config.yaml
n_layer: 19
d_model: 128
n_experts: 256
experts_per_token: 8
d_expert: 48
d_shared_expert: 64
activation: "relu"
moe_layers: [0, 1, 2, 3, 4, 5, 6, 7, 8, 9, 10, 11, 12, 13, 14, 15, 16, 17, 18]
router_score: "softmax"
normalize_top_k: true
routed_scale: 1.0
balance_loss: 0.00365
balance_bias: false
router_bias: true
init_std_router: 0.00886
lr_router: 0.00225
vocab_size: 8192
norm: "rmsnorm"
norm_eps: 1e-05
tie_embeddings: false
optimizer: "ademamix"
lr: 0.000885
beta1: 0.9
grad_clip: 2.0
batch_tokens: 131072
seq_len: 256
train_tokens: 675000000
steps: 5150
dataset: "wikipedia_en"
Below are experts of layer 2 (counted from 0) of a mixture-of-experts language model. Rows are named router (the router's row for the expert), up (a neuron's input weights, with its number), down (a neuron's output weights, with its number) and show model dimensions 0-127. Each number is 50 + 12 x the weight over its row's rms, rounded and kept within 0 to 99.
After each expert's rows: a language model's description of what the expert responds to. This comes from a sample of Wikipedia text that the model never trained on.

# expert 42
router:39 43 41 54 47 50 67 43 58 37 52 54 32 55 53 52 29 71 42 38 52 47 53 45 31 51 59 55 50 40 38 54 51 67 42 53 70 43 49 55 39 56 37 41 62 65 56 28 44 65 30 55 64 49 41 68 52 37 52 57 63 54 45 52 29 59 38 54 63 57 46 44 51 50 48 60 57 63 81 62 18 76 60 50 45 66 52 60 39 57 55 40 49 33 51 56 69 62 74 65 51 37 69 72 58 47 57 44 50 37 27 52 69 65 45 37 39 45 37 32 55 45 64 47 19 46 64 36
up2:35 56 27 22 59 53 52 70 48 56 32 50 20 44 29 45 44 41 51 74 58 59 50 26 54 64 45 53 53 53 42 53 37 42 40 69 59 50 47 50 45 52 52 51 58 39 61 39 54 68 56 55 44 53 34 47 53 72 59 40 54 57 34 29 64 58 45 50 56 41 57 55 60 50 25 54 57 51 33 43 61 76 61 58 65 45 42 44 47 42 13 60 48 54 48 46 59 45 57 59 36 51 43 35 34 35 64 70 75 46 53 41 50 58 44 49 51 36 61 53 54 36 55 56 75 25 58 33
down2:50 41 47 45 70 51 56 32 46 53 51 48 26 47 60 45 45 58 70 34 54 53 32 52 52 83 60 69 56 50 12 73 44 50 59 45 51 38 60 53 59 57 28 54 51 31 48 65 61 46 40 54 53 54 31 64 52 35 48 46 51 56 66 46 35 34 63 22 36 74 55 66 62 51 53 56 28 64 47 39 51 52 49 52 34 49 69 46 45 53 58 52 48 52 65 46 42 52 37 60 69 66 38 53 70 48 63 39 45 49 32 50 49 40 55 51 29 37 48 54 54 59 32 82 38 41 40 49
Middle pieces of place and personal names, especially after New, Ti or Che, such as Newcastle, Zealand, Angeles, Kong.

# expert 22
router:52 54 47 45 41 61 50 34 55 32 70 45 37 57 45 59 48 55 56 58 30 56 52 54 46 49 39 62 66 65 43 54 39 73 64 52 44 46 40 38 72 47 68 67 67 60 32 30 67 47 43 38 32 52 33 72 21 47 66 51 70 48 38 54 64 49 42 52 56 51 71 23 52 38 40 53 33 58 41 58 45 48 57 37 55 33 59 54 36 43 27 40 56 60 57 79 35 67 44 37 61 27 44 62 55 35 46 40 35 64 63 40 38 56 62 45 48 47 67 60 60 44 41 44 40 32 43 59
up1:24 28 33 41 64 46 12 67 67 57 42 53 42 53 42 63 38 30 63 63 47 51 39 40 34 66 30 50 57 27 45 68 44 51 38 26 54 63 45 47 51 34 50 55 68 26 72 45 46 48 44 51 41 51 62 58 47 46 38 29 54 52 59 51 47 46 38 56 40 51 46 41 56 34 60 63 57 58 46 44 58 50 48 31 56 51 39 43 54 53 45 42 40 46 48 54 18 53 34 71 46 64 40 42 17 49 63 71 46 65 55 59 51 35 63 55 66 55 51 46 47 56 46 51 46 61 59 31
down1:59 80 37 31 30 58 55 43 49 46 65 43 52 31 45 40 46 36 52 64 48 65 35 77 50 49 37 66 42 43 52 56 33 68 55 66 42 23 36 39 67 43 63 63 59 37 47 29 62 44 79 56 45 33 42 68 48 38 61 57 65 47 59 33 51 49 49 55 26 49 45 36 47 59 58 66 26 43 67 44 49 49 34 48 58 49 54 69 54 43 50 40 69 36 46 41 55 60 34 70 51 54 67 59 51 45 52 43 49 51 71 38 49 69 55 37 32 66 43 53 44 54 42 47 55 66 64 46
Hyphens in markdown table separator rows like |---|---|, plus list bullet dashes and words like Runner, Set, Early.

# expert 52
router:49 45 44 43 60 55 52 49 62 44 50 51 63 62 50 47 33 37 54 51 47 43 55 55 48 46 59 66 72 36 61 59 33 58 59 50 57 64 53 37 45 64 34 56 46 52 62 60 49 51 51 48 57 46 52 61 48 47 94 72 90 22 23 60 79 62 44 44 31 47 55 42 35 54 46 58 38 47 25 15 65 56 66 59 57 61 51 54 44 70 56 46 49 55 46 48 54 40 46 42 35 51 51 66 51 51 38 27 40 57 55 54 58 47 34 60 38 46 23 55 42 57 48 57 43 41 47 44
up0:48 60 76 36 43 56 69 58 70 64 77 67 47 43 56 51 55 45 40 69 48 39 64 29 60 52 40 65 47 43 69 61 61 46 55 38 32 32 57 40 50 80 66 42 30 54 62 47 53 44 49 51 64 60 50 54 45 54 56 67 37 68 57 77 55 57 63 37 43 43 52 49 39 47 90 36 51 45 32 53 63 41 51 63 27 36 58 52 49 54 48 35 46 40 50 64 43 38 51 52 40 67 35 68 34 52 56 63 50 57 66 48 53 47 41 58 53 26 60 41 46 52 63 36 32 46 52 55
down0:62 40 28 37 33 48 56 52 59 27 39 25 61 58 55 20 64 54 56 46 54 56 59 62 66 60 40 60 39 35 42 40 65 55 40 68 38 32 55 56 46 45 61 53 61 54 65 56 47 56 45 58 56 62 37 54 45 42 60 44 41 74 26 47 49 56 40 24 78 59 47 43 59 55 63 53 41 64 39 45 80 55 29 42 42 50 39 66 49 47 71 55 73 52 64 34 58 43 63 47 47 59 44 68 61 38 61 32 46 66 51 35 37 40 32 46 62 54 45 49 38 53 67 42 55 48 44 35
Line breaks, pipes, du, unit, who, of, and name starts in tables, lists and semicolon-separated results; no single clear theme.

# expert 49
router:40 67 52 33 57 74 58 41 37 51 35 46 66 40 58 53 51 54 48 61 61 56 39 51 44 51 52 49 46 60 58 30 61 52 62 48 52 51 43 45 48 37 49 38 30 30 29 50 52 21 64 34 40 40 36 20 38 33 49 55 52 55 56 50 63 35 34 68 35 48 23 31 73 48 44 59 60 57 62 58 57 36 35 55 29 30 31 41 52 55 60 41 39 51 66 47 48 69 55 56 39 40 69 34 51 53 70 44 45 46 43 33 46 61 53 74 55 63 48 54 52 49 64 34 67 73 58 50
up1:51 56 59 63 62 59 59 56 50 33 52 55 70 78 56 38 14 53 51 37 44 44 46 61 45 34 44 49 59 55 41 63 66 65 57 40 51 45 55 46 59 58 62 66 71 70 57 51 34 50 52 55 34 42 38 47 51 67 57 65 57 58 49 47 50 51 42 35 45 78 36 62 67 43 55 58 53 67 47 27 55 45 42 19 38 71 62 79 46 59 64 36 65 43 47 43 50 45 32 51 71 45 50 60 36 55 48 37 40 44 29 46 63 75 63 46 41 62 50 49 29 34 53 58 45 47 43 46
down1:74 52 45 50 61 37 61 41 43 45 51 43 49 49 57 41 70 60 71 57 49 50 40 50 50 59 48 39 82 52 43 53 78 45 52 45 27 37 70 51 49 61 38 33 35 34 67 64 70 26 45 28 43 53 42 67 41 47 04 43 50 65 57 43 48 66 45 35 31 63 35 47 48 63 67 48 55 45 45 47 60 45 47 56 53 27 52 58 51 43 51 51 45 50 61 57 57 60 54 33 61 68 77 60 55 30 51 49 60 46 51 52 34 56 61 46 58 40 54 33 53 33 33 38 51 50 62 51
Basic verbs after to, would, he or who, such as give, make, take, speak, refer, opt, download.

# expert 47
router:60 60 28 53 45 48 46 64 44 59 53 36 67 64 40 56 50 29 66 54 54 41 43 57 48 37 68 48 36 51 66 46 67 67 47 55 48 76 41 39 48 52 41 59 54 42 75 65 50 27 63 51 58 57 40 39 57 54 60 48 52 58 46 38 44 32 41 57 32 51 53 64 44 74 29 43 64 30 33 40 58 59 38 49 52 54 48 34 75 39 56 64 34 67 44 37 37 36 54 65 45 37 66 23 51 52 48 42 41 63 52 33 38 30 51 30 32 53 53 46 46 38 52 82 52 54 33 52
up0:32 33 51 43 49 59 62 41 53 65 50 54 49 51 45 48 59 49 49 46 61 45 39 53 64 54 51 49 59 37 49 59 62 37 33 40 36 74 60 51 49 64 51 59 43 46 42 51 61 43 72 44 52 31 55 68 37 42 50 53 54 36 85 48 41 59 37 50 63 37 33 34 53 59 36 57 50 52 71 54 54 32 48 34 43 26 66 58 52 36 60 42 38 39 48 42 17 80 59 35 56 58 56 69 51 46 56 40 22 71 63 78 55 43 59 44 65 49 53 84 54 62 48 45 46 48 52 53
down0:58 56 50 27 50 54 43 41 47 52 62 55 55 53 29 36 52 62 63 46 61 48 53 52 45 50 48 70 31 16 49 48 78 62 70 65 31 46 57 38 47 43 28 49 49 42 67 53 43 32 64 38 35 57 42 57 38 62 22 43 61 56 58 46 29 43 47 43 64 41 57 59 61 58 57 64 36 50 68 39 50 39 53 39 47 36 38 60 53 48 54 54 57 41 49 33 60 64 62 35 65 82 75 45 59 45 44 49 54 63 52 56 26 50 46 46 26 60 44 38 55 71 31 69 40 55 57 49
General nouns following an adjective or noun modifier in expository prose: safety standard, signaling systems, receptor complex, dermatologic problems.

# expert 0
router:50 65 57 56 73 42 54 64 42 42 55 61 60 54 31 44 66 55 41 37 46 46 46 34 48 69 48 59 48 53 36 61 40 67 44 54 52 33 47 50 44 69 46 75 42 61 60 48 65 65 40 46 45 38 45 49 58 54 42 58 45 34 50 43 52 55 39 35 60 52 37 50 35 56 42 27 28 46 94 81 52 51 56 73 43 54 76 50 42 67 53 52 37 44 45 52 47 60 56 76 67 66 64 55 72 63 40 48 30 53 34 55 53 60 25 52 63 44 59 28 55 56 55 50 44 48 48 51
up1:63 33 55 41 51 62 48 48 48 43 59 54 46 61 33 31 33 61 45 48 39 39 47 64 48 54 43 41 51 75 47 46 86 42 48 55 55 67 49 42 66 49 36 50 79 44 44 50 65 61 49 59 51 45 35 57 34 62 33 98 65 49 56 58 31 63 64 46 47 67 54 42 40 27 49 50 45 31 62 53 66 53 47 52 42 72 48 52 31 57 46 47 49 47 40 68 66 37 59 43 62 45 62 59 44 57 41 59 73 60 51 52 69 58 52 55 55 64 44 54 23 49 47 43 45 32 33 57
down1:53 49 69 61 71 41 70 47 39 64 56 47 34 34 53 24 61 63 60 67 56 56 45 55 49 48 39 34 49 42 70 61 62 61 49 58 38 41 48 41 39 29 43 62 55 53 63 49 33 49 41 45 49 32 33 48 56 47 43 50 48 43 41 70 88 40 66 68 48 58 44 46 41 46 50 67 34 43 58 63 35 60 47 51 35 39 57 59 44 59 52 73 65 32 55 61 44 33 51 61 28 43 65 66 28 56 24 49 42 45 45 46 59 65 36 57 46 44 51 41 69 59 66 20 46 38 49 52
Word-internal letter pieces inside proper names, often accented or foreign, such as Pál, O'Neal, François, Leif.

# expert 28
router:63 63 71 50 59 55 45 49 55 47 45 63 49 44 67 47 57 64 64 42 54 64 52 76 52 43 44 35 46 44 57 63 77 42 42 60 57 37 43 63 56 36 61 49 57 67 26 63 77 39 45 37 54 66 46 50 37 36 45 49 46 34 48 51 54 50 45 31 51 72 31 37 46 43 62 67 40 60 73 36 51 40 53 45 58 29 62 58 27 50 51 41 59 67 60 44 40 53 51 44 42 23 59 30 51 34 65 68 52 42 65 44 54 51 52 50 76 35 39 43 49 66 67 62 49 67 69 67
up1:65 62 47 48 58 27 40 57 44 56 57 38 60 33 43 53 56 43 56 73 50 53 57 64 69 67 74 42 46 58 27 61 54 49 48 51 43 54 37 40 39 54 52 66 75 60 66 38 42 39 30 18 66 45 57 46 50 44 49 29 57 53 52 43 49 53 61 55 36 57 52 49 45 62 54 60 51 76 76 48 52 43 47 52 75 48 52 33 28 57 61 56 58 57 42 38 42 65 64 32 63 63 46 76 47 31 47 62 49 35 50 52 60 51 50 37 47 37 58 33 41 61 63 31 37 23 54 44
down1:55 76 30 57 62 42 44 52 67 43 48 62 58 55 47 34 41 56 39 50 52 51 51 60 56 53 52 49 56 58 59 46 53 55 60 43 51 46 51 56 48 48 49 43 63 49 27 43 38 51 50 56 40 47 70 65 48 39 99 49 49 19 27 62 71 51 55 44 36 29 55 64 47 45 56 29 36 48 59 37 69 54 63 52 61 49 60 69 49 47 29 40 47 38 55 44 31 76 47 45 43 58 55 41 37 43 56 45 52 36 52 66 79 61 25 54 67 34 59 44 54 62 49 50 36 50 42 53
Word pieces inside a word after a short prefix, such as el(se), repl(eni)sh, anti(qu)ity; also age in birth-date parentheses.

# expert 57
router:59 50 57 65 52 45 39 67 54 38 72 79 59 64 45 63 58 46 63 75 26 46 62 32 38 56 60 59 42 41 40 59 55 47 68 54 60 55 38 39 41 56 49 57 37 57 56 38 60 66 61 61 67 57 49 29 60 57 57 62 67 29 46 52 46 43 68 38 33 53 44 48 43 27 47 40 43 45 54 51 49 33 31 39 45 65 59 62 34 58 59 36 38 25 44 52 42 47 28 41 63 50 56 71 58 53 39 21 51 53 50 52 29 48 30 50 42 68 26 41 32 44 63 41 50 49 52 38
up2:44 37 39 42 46 72 56 75 46 38 49 51 47 43 52 50 39 51 61 51 38 60 37 47 53 22 51 70 46 46 70 33 60 44 46 46 43 24 51 40 57 57 43 63 51 44 54 53 39 27 51 28 62 54 28 54 39 46 55 26 64 54 39 69 65 50 27 74 65 61 50 42 35 45 37 36 40 44 31 45 64 50 71 54 59 52 51 49 56 62 58 50 49 56 26 66 27 58 37 52 33 73 69 42 37 48 69 64 50 42 27 39 37 60 59 45 39 53 45 43 59 51 57 63 48 44 60 59
down2:80 44 30 29 44 49 65 53 56 29 52 56 53 71 47 41 45 25 45 70 62 43 55 58 44 62 29 55 58 58 51 61 45 68 50 77 53 54 62 50 52 42 50 35 53 45 51 29 38 36 47 46 56 49 40 56 50 39 37 52 61 60 61 43 37 37 48 42 45 42 52 37 26 45 77 75 54 48 47 57 55 52 34 34 45 66 52 45 74 64 49 46 40 46 78 48 52 65 34 46 57 45 47 58 44 36 38 45 51 53 55 42 70 57 37 75 44 23 41 40 32 63 56 56 63 55 68 64
Word-final endings such as -s, -ed, -ing, -d, -ized, and contractions like I'd, it'd, mostly in running prose.

# expert 37
router:42 42 51 65 29 36 48 40 65 42 50 61 45 65 28 58 57 36 32 43 64 33 61 56 43 30 42 47 64 64 44 54 48 26 53 68 59 39 29 34 40 63 42 60 44 63 35 81 48 44 55 52 38 40 75 62 69 71 63 62 39 54 48 56 51 75 55 44 57 34 56 61 43 55 39 52 37 72 37 59 44 45 54 74 55 42 68 45 34 57 53 43 63 32 43 66 44 39 56 41 71 46 45 67 39 55 58 67 40 56 44 57 51 45 32 54 33 40 59 48 57 55 45 62 35 33 51 43
up1:63 52 76 46 48 59 62 46 53 62 53 46 49 47 56 82 41 41 54 43 56 45 60 56 54 55 56 87 47 51 58 52 37 71 48 44 18 42 56 28 36 40 41 57 65 31 82 42 56 38 31 43 75 42 60 49 63 52 63 41 59 40 46 51 59 37 45 54 45 72 41 22 37 51 55 37 55 43 46 32 35 51 61 42 59 67 65 64 55 47 48 66 51 49 59 49 51 32 55 29 30 48 49 49 55 29 37 48 69 58 57 48 53 63 38 57 63 45 47 54 29 62 50 45 45 34 50 50
down1:64 55 40 56 44 42 52 39 64 67 43 39 24 63 55 45 55 63 27 83 48 37 64 73 33 40 50 47 39 38 49 39 55 47 69 42 46 53 53 49 52 41 63 49 43 42 66 40 72 61 40 53 53 63 68 58 55 50 58 63 35 51 61 39 44 39 64 45 57 46 48 37 59 52 40 56 32 44 56 66 65 66 44 22 46 60 31 36 40 76 45 65 41 53 58 30 36 55 49 43 58 44 70 24 60 50 40 53 55 39 31 63 23 57 66 41 68 49 55 54 59 56 32 40 48 41 63 46
Capital letters, digits and punctuation inside geographic coordinates, abbreviation codes and data tables, such as N/S/W after ″, CLT, UAE, table pipes.

# expert 7
router:41 38 57 56 72 42 40 35 42 51 37 59 28 40 49 40 76 40 42 49 71 33 54 42 34 70 56 45 66 37 40 50 33 63 58 49 33 52 54 35 58 58 39 50 58 62 26 62 43 26 63 59 33 46 34 44 51 48 51 65 57 32 46 50 54 64 48 58 50 47 59 59 41 50 39 76 51 52 50 47 55 68 51 67 41 61 72 43 33 50 48 54 51 55 54 47 35 83 66 52 72 57 58 56 53 65 38 67 48 46 52 71 38 40 47 65 60 41 38 47 66 23 65 49 55 42 72 61
up1:44 64 57 42 51 52 52 51 56 43 34 22 55 47 48 42 43 72 52 57 37 36 53 37 30 55 54 73 36 48 37 58 43 34 44 61 55 35 60 50 38 47 47 57 53 47 83 48 51 45 62 53 44 43 58 41 32 48 47 46 51 50 51 55 68 55 64 54 30 52 48 60 38 57 40 46 49 54 33 71 87 43 42 59 49 62 43 31 58 57 72 38 49 15 53 55 42 37 58 69 64 56 58 32 46 51 37 35 57 53 60 51 52 45 24 44 45 49 32 74 48 42 49 59 54 32 69 79
down1:47 37 52 31 53 49 47 44 66 75 53 52 49 49 59 54 48 85 42 52 45 69 52 41 48 63 58 38 46 40 37 49 58 64 74 37 50 49 48 49 43 66 38 65 56 25 49 31 51 49 61 70 42 54 63 71 37 36 46 59 52 49 45 67 56 75 70 22 41 70 48 31 49 50 44 57 60 45 26 29 51 53 52 50 57 63 39 52 55 48 66 55 55 26 28 49 18 50 51 50 51 28 41 40 61 65 52 36 44 44 38 63 35 63 40 50 61 61 57 55 37 54 60 46 36 52 47 40
Opening parenthesis or quote marks, and the first capital letter of acronyms or names right after them, such as (INLA), (IST), "Bach.

# expert 20
router:59 69 42 42 67 51 64 25 68 45 45 55 66 49 36 54 53 53 43 33 44 46 55 57 41 40 51 68 68 38 54 49 45 49 62 36 67 57 35 39 37 40 50 53 42 56 47 45 65 48 63 28 57 58 46 73 59 56 78 68 67 31 45 64 60 57 28 44 50 45 62 35 34 58 46 50 26 57 42 29 56 49 41 59 64 62 46 61 36 63 37 34 65 57 40 55 49 59 28 65 54 40 52 65 64 50 54 26 57 68 55 64 67 37 48 57 42 38 25 57 44 37 48 47 39 36 28 48
up2:44 45 39 40 43 51 58 59 45 75 52 76 58 30 67 66 26 43 62 43 39 53 48 39 50 36 39 39 66 49 43 29 51 42 52 53 59 49 25 44 55 48 52 53 38 64 70 48 53 58 58 46 47 37 49 67 63 52 49 62 51 45 61 46 46 37 46 38 54 49 70 29 50 59 88 54 54 52 57 46 44 42 33 72 58 23 56 51 44 53 60 40 37 45 31 47 34 23 64 57 62 38 60 47 53 49 49 32 58 47 53 48 63 70 35 61 43 55 47 16 67 56 69 64 53 57 46 48
down2:60 53 39 61 63 38 53 73 59 54 50 44 53 27 51 74 51 53 59 33 50 50 37 36 39 36 51 50 43 34 44 40 68 39 26 25 47 37 65 48 46 60 62 46 41 30 69 47 32 56 44 55 58 40 50 61 33 80 63 65 52 55 57 38 53 45 45 80 47 77 56 50 49 39 55 44 48 46 35 49 57 64 42 40 47 46 38 51 53 46 59 50 60 47 46 59 46 48 82 66 35 29 43 66 65 63 46 63 46 43 66 45 38 47 51 42 43 58 47 52 85 37 59 60 48 27 47 40
Dashes, minus signs and numbers inside score tables and lists, such as 22–25, (−5) and first-class.

# expert 26
router:48 48 52 58 65 52 62 51 64 56 55 29 62 74 42 36 29 31 52 53 59 43 47 66 50 48 67 61 65 35 52 63 41 60 48 60 45 73 54 25 42 45 56 52 46 35 75 62 38 58 61 53 47 49 37 57 51 47 76 68 55 28 30 55 57 40 58 62 31 40 53 57 30 63 41 46 57 48 32 28 60 55 47 73 67 42 66 48 48 63 55 49 38 50 61 52 62 31 63 55 35 37 48 69 48 66 52 42 33 57 57 62 41 47 59 63 37 35 36 61 54 77 48 69 56 56 55 34
up1:65 43 29 54 29 56 51 42 65 74 50 57 43 29 58 48 43 55 28 82 56 64 49 58 34 67 62 46 45 53 28 33 40 46 28 38 48 50 42 43 43 47 47 50 70 58 46 48 38 47 41 49 50 47 63 61 49 63 62 38 42 62 38 51 63 32 63 29 75 31 44 64 50 57 42 49 63 44 39 55 25 46 57 57 28 41 37 54 51 54 57 49 89 63 59 48 43 45 44 55 44 31 51 50 52 60 47 50 31 59 43 55 63 56 28 26 43 58 43 49 53 57 54 51 27 36 50 63
down1:43 48 60 54 57 53 50 34 54 56 46 41 52 67 58 45 49 46 61 53 35 48 47 30 44 49 42 52 45 56 45 46 75 45 61 48 52 33 32 53 68 56 59 38 39 65 58 82 41 93 54 40 40 35 34 55 49 50 48 64 46 57 46 43 45 43 47 40 30 84 36 58 41 39 80 47 51 34 39 63 50 58 59 47 64 59 54 78 65 26 47 50 43 26 42 60 43 56 48 33 43 25 51 34 47 69 54 41 48 47 42 47 48 62 46 45 61 47 42 43 40 44 53 67 65 45 74 51
Commas, and, or, semicolons, colons, em dashes and table pipes that join list items or clauses.

# expert 14
router:43 51 71 53 37 42 64 64 61 51 53 56 58 67 22 47 40 45 52 57 40 44 39 55 60 45 50 67 51 56 50 52 52 56 42 44 58 55 58 41 52 49 60 52 33 41 49 70 66 74 37 56 81 40 68 53 63 44 16 53 74 42 43 34 33 59 48 44 28 50 43 64 48 58 33 47 36 46 65 42 43 61 56 25 67 59 54 54 36 65 64 63 62 31 46 40 59 46 73 45 51 69 48 63 43 52 54 33 38 53 38 50 65 59 39 39 45 68 73 23 40 49 44 56 40 65 46 45
up1:36 57 59 52 59 53 43 56 46 55 59 45 67 47 44 40 55 37 60 68 25 42 58 61 40 72 53 56 52 60 33 68 39 70 68 43 52 46 61 40 32 60 44 57 57 46 42 68 65 46 45 36 18 67 53 52 48 11 43 49 67 37 66 62 54 59 48 40 48 48 56 47 26 42 32 40 61 41 44 84 42 56 32 54 73 61 39 50 43 32 60 55 40 47 41 53 49 28 38 42 45 60 33 36 37 45 48 57 40 47 46 53 48 53 31 42 62 63 43 46 41 40 34 54 44 72 44 55
down1:35 61 45 49 27 51 45 63 76 61 48 26 47 53 51 48 60 40 54 50 52 45 79 28 60 45 45 39 52 63 36 32 62 46 41 45 41 49 46 83 31 38 59 56 37 57 22 54 57 25 49 46 44 29 41 26 73 58 66 69 65 72 38 58 64 52 53 49 57 55 54 52 58 42 58 64 54 50 55 47 60 63 44 57 68 41 37 44 65 80 48 42 49 29 52 40 50 62 52 41 52 37 43 61 49 62 42 49 48 71 61 37 35 54 50 36 58 52 56 54 50 42 51 45 47 28 70 47
Middle pieces of non-English proper names, mostly Slavic and Indian, such as Kr-ut-ika, Kr-em-lin, Oleksiej-cz-uk, Bru-n-ner.

# expert 8
router:64 49 59 59 55 28 63 46 43 58 51 40 71 49 42 23 47 28 65 61 47 41 39 52 50 42 62 54 51 47 53 60 58 41 59 55 35 70 61 38 71 54 53 67 52 49 55 69 55 57 41 23 42 78 34 47 59 34 56 62 64 32 61 57 46 38 53 44 49 45 49 47 54 55 70 67 49 41 50 48 64 52 58 31 48 25 53 61 41 36 53 39 33 48 52 46 63 57 40 47 44 56 47 27 25 73 48 68 40 46 45 59 57 74 35 35 49 47 50 68 74 27 57 72 59 46 66 50
up1:42 54 46 61 23 53 42 52 40 48 31 63 58 73 48 31 53 36 56 51 41 56 58 61 39 69 38 71 57 39 35 70 73 35 39 53 53 51 65 57 66 65 44 34 53 22 32 42 47 42 60 47 53 38 37 42 54 63 58 56 51 35 30 60 69 72 48 48 31 68 50 53 36 36 37 49 46 51 44 61 53 31 52 48 50 51 57 33 51 64 59 50 58 54 27 37 57 51 30 40 57 53 71 53 54 54 47 20 48 54 44 69 55 64 45 74 53 68 41 49 58 63 41 48 59 42 51 28
down1:57 53 48 54 37 35 18 37 71 44 48 36 38 48 44 66 46 51 38 57 55 37 60 50 66 38 42 55 55 57 34 48 59 54 34 57 64 43 49 52 75 64 61 36 71 38 43 58 56 56 67 50 34 50 48 41 65 44 78 30 41 53 43 48 61 47 55 30 61 71 61 50 40 24 42 64 55 39 53 35 46 45 45 62 54 53 58 63 44 40 62 45 58 40 45 57 67 46 51 39 43 27 57 49 49 31 54 49 42 72 36 51 39 47 57 58 50 62 68 54 25 57 67 53 63 81 27 35
Opening stem of a common English word split into pieces, such as hur-dles, Wel-fare, compar-ative, often capitalized after a line break or quote.

# expert 9
router:66 49 71 40 44 48 66 41 56 47 69 67 46 34 42 35 39 76 67 21 31 43 39 42 55 49 41 45 57 38 54 60 52 45 55 65 56 31 39 44 62 46 61 63 47 55 56 45 57 32 59 52 31 61 31 56 24 43 43 45 50 59 44 26 61 73 47 57 49 71 64 37 46 54 43 67 63 39 64 46 54 53 35 27 64 21 59 59 46 31 45 73 62 62 50 59 54 62 48 61 68 35 47 40 41 48 43 63 54 32 48 41 58 38 53 39 68 56 55 69 42 48 48 61 47 46 60 44
up1:49 61 54 68 44 30 37 56 42 49 43 68 66 38 57 49 50 48 48 48 48 33 47 47 37 65 32 45 43 34 68 48 47 52 56 39 56 48 61 42 01 51 16 59 53 40 32 44 48 52 67 48 54 44 37 60 55 50 58 72 59 62 47 46 50 20 60 59 54 56 51 30 45 52 65 63 34 51 49 51 68 44 35 34 15 60 45 58 56 39 64 48 62 51 54 35 59 56 37 50 69 53 66 56 73 55 56 58 59 47 44 40 40 39 48 35 42 44 29 50 56 59 61 60 50 69 42 59
down1:16 49 47 69 44 67 37 55 35 39 66 35 46 37 43 42 36 56 60 52 47 52 61 68 56 59 48 61 47 67 34 59 24 64 56 55 58 42 60 53 58 57 21 49 66 33 48 68 33 55 47 58 56 53 53 54 53 59 56 67 35 48 20 60 40 46 49 67 65 43 53 42 46 48 38 44 33 76 46 44 57 49 54 57 46 74 38 47 47 56 31 49 46 64 45 49 71 43 47 42 40 42 30 55 47 59 61 54 40 89 40 63 34 54 47 64 53 59 60 48 35 40 40 64 47 43 35 35
Sentence-linking words such as According, example, addition, regard, and mid-word stems after rel-, inter- (releg-ation, refer-endum).

# expert 3
router:61 45 36 53 50 43 54 54 63 72 62 48 59 56 35 66 48 53 58 52 49 48 45 68 65 76 83 49 44 63 60 71 56 69 45 49 53 51 51 25 81 74 47 55 35 50 59 52 49 67 49 69 57 26 51 56 66 53 62 50 52 39 26 30 49 46 50 40 43 60 53 52 55 53 62 44 32 47 25 29 66 67 50 44 57 58 43 42 64 71 54 52 40 55 31 59 53 43 52 48 32 44 34 42 74 56 53 43 52 38 72 58 45 46 50 54 54 26 41 39 36 59 41 57 35 58 36 50
up1:49 48 44 55 50 36 42 42 40 49 61 47 44 68 50 41 44 39 53 68 47 55 45 57 64 48 59 60 56 48 42 40 50 75 65 61 62 37 45 67 52 56 72 48 38 64 47 36 55 35 42 47 49 47 47 24 46 57 56 45 47 40 62 39 59 49 46 84 45 68 47 46 40 26 37 38 64 60 36 42 65 61 39 36 52 66 64 56 59 31 23 65 62 51 39 52 53 38 38 30 50 50 40 47 37 32 55 70 82 32 51 72 43 68 67 45 48 52 55 80 60 38 49 49 47 34 36 51
down1:58 41 55 52 68 41 52 60 56 49 43 43 54 53 38 52 56 52 56 45 44 32 47 42 24 59 65 56 71 47 41 50 49 41 69 39 44 29 62 45 37 47 26 45 48 46 39 68 64 65 43 42 53 33 42 61 45 31 81 46 41 40 29 55 41 56 34 35 57 52 62 52 33 42 56 76 26 45 53 55 48 42 65 57 62 68 71 36 66 66 69 61 29 59 48 61 37 46 64 53 49 51 37 66 65 52 39 32 51 54 49 49 45 34 34 76 58 42 40 71 44 45 73 38 58 49 59 58
Word-final pieces completing words (-al, -ist, -shire, -hed) and ordinals like 16th, 19th, plus Republican and table pipes in election results.

# expert 32
router:43 65 34 36 64 49 53 60 47 47 53 56 43 28 69 55 40 41 47 69 31 51 41 48 61 49 50 60 66 50 25 41 46 58 41 63 59 40 43 51 69 38 52 56 48 45 42 39 36 44 52 40 67 38 50 73 39 62 56 29 53 30 50 70 63 62 42 59 52 64 60 55 32 67 69 42 44 55 45 28 61 42 65 64 37 54 63 48 57 52 48 57 87 35 38 54 46 44 71 53 49 63 54 51 50 39 35 37 49 37 69 41 53 52 50 74 59 49 57 32 42 87 41 38 52 41 58 30
up1:43 49 49 29 48 61 60 47 78 50 36 56 52 42 61 57 45 20 54 21 47 60 30 57 53 39 65 48 61 39 35 36 08 54 50 28 63 47 60 31 54 42 42 53 52 29 54 53 46 58 54 42 49 50 38 55 62 38 60 60 65 58 43 54 67 29 53 48 51 41 55 60 71 38 54 49 41 54 39 34 55 45 51 55 57 52 25 57 63 76 26 45 44 43 48 45 45 44 46 21 38 66 28 59 55 71 55 58 45 59 39 49 58 56 46 58 48 60 53 52 58 52 49 72 57 68 41 48
down1:51 57 60 55 48 46 54 31 44 58 60 43 43 48 49 55 39 55 60 58 32 49 49 63 39 60 59 45 38 40 60 45 30 55 50 52 50 61 50 78 40 49 49 55 32 62 60 77 51 37 41 38 62 56 36 37 38 68 24 30 61 57 62 65 45 36 57 60 63 47 31 46 42 54 40 69 41 77 93 31 37 46 22 49 63 45 62 43 31 52 54 38 36 41 24 51 63 66 47 42 53 55 59 40 49 58 49 63 56 52 63 56 62 47 65 46 45 61 61 48 39 56 55 33 42 52 52 28
Word pieces after an opening consonant cluster, such as bl-own, D-avi-s, No-land, stri-ct-ly, plus some stray the and were.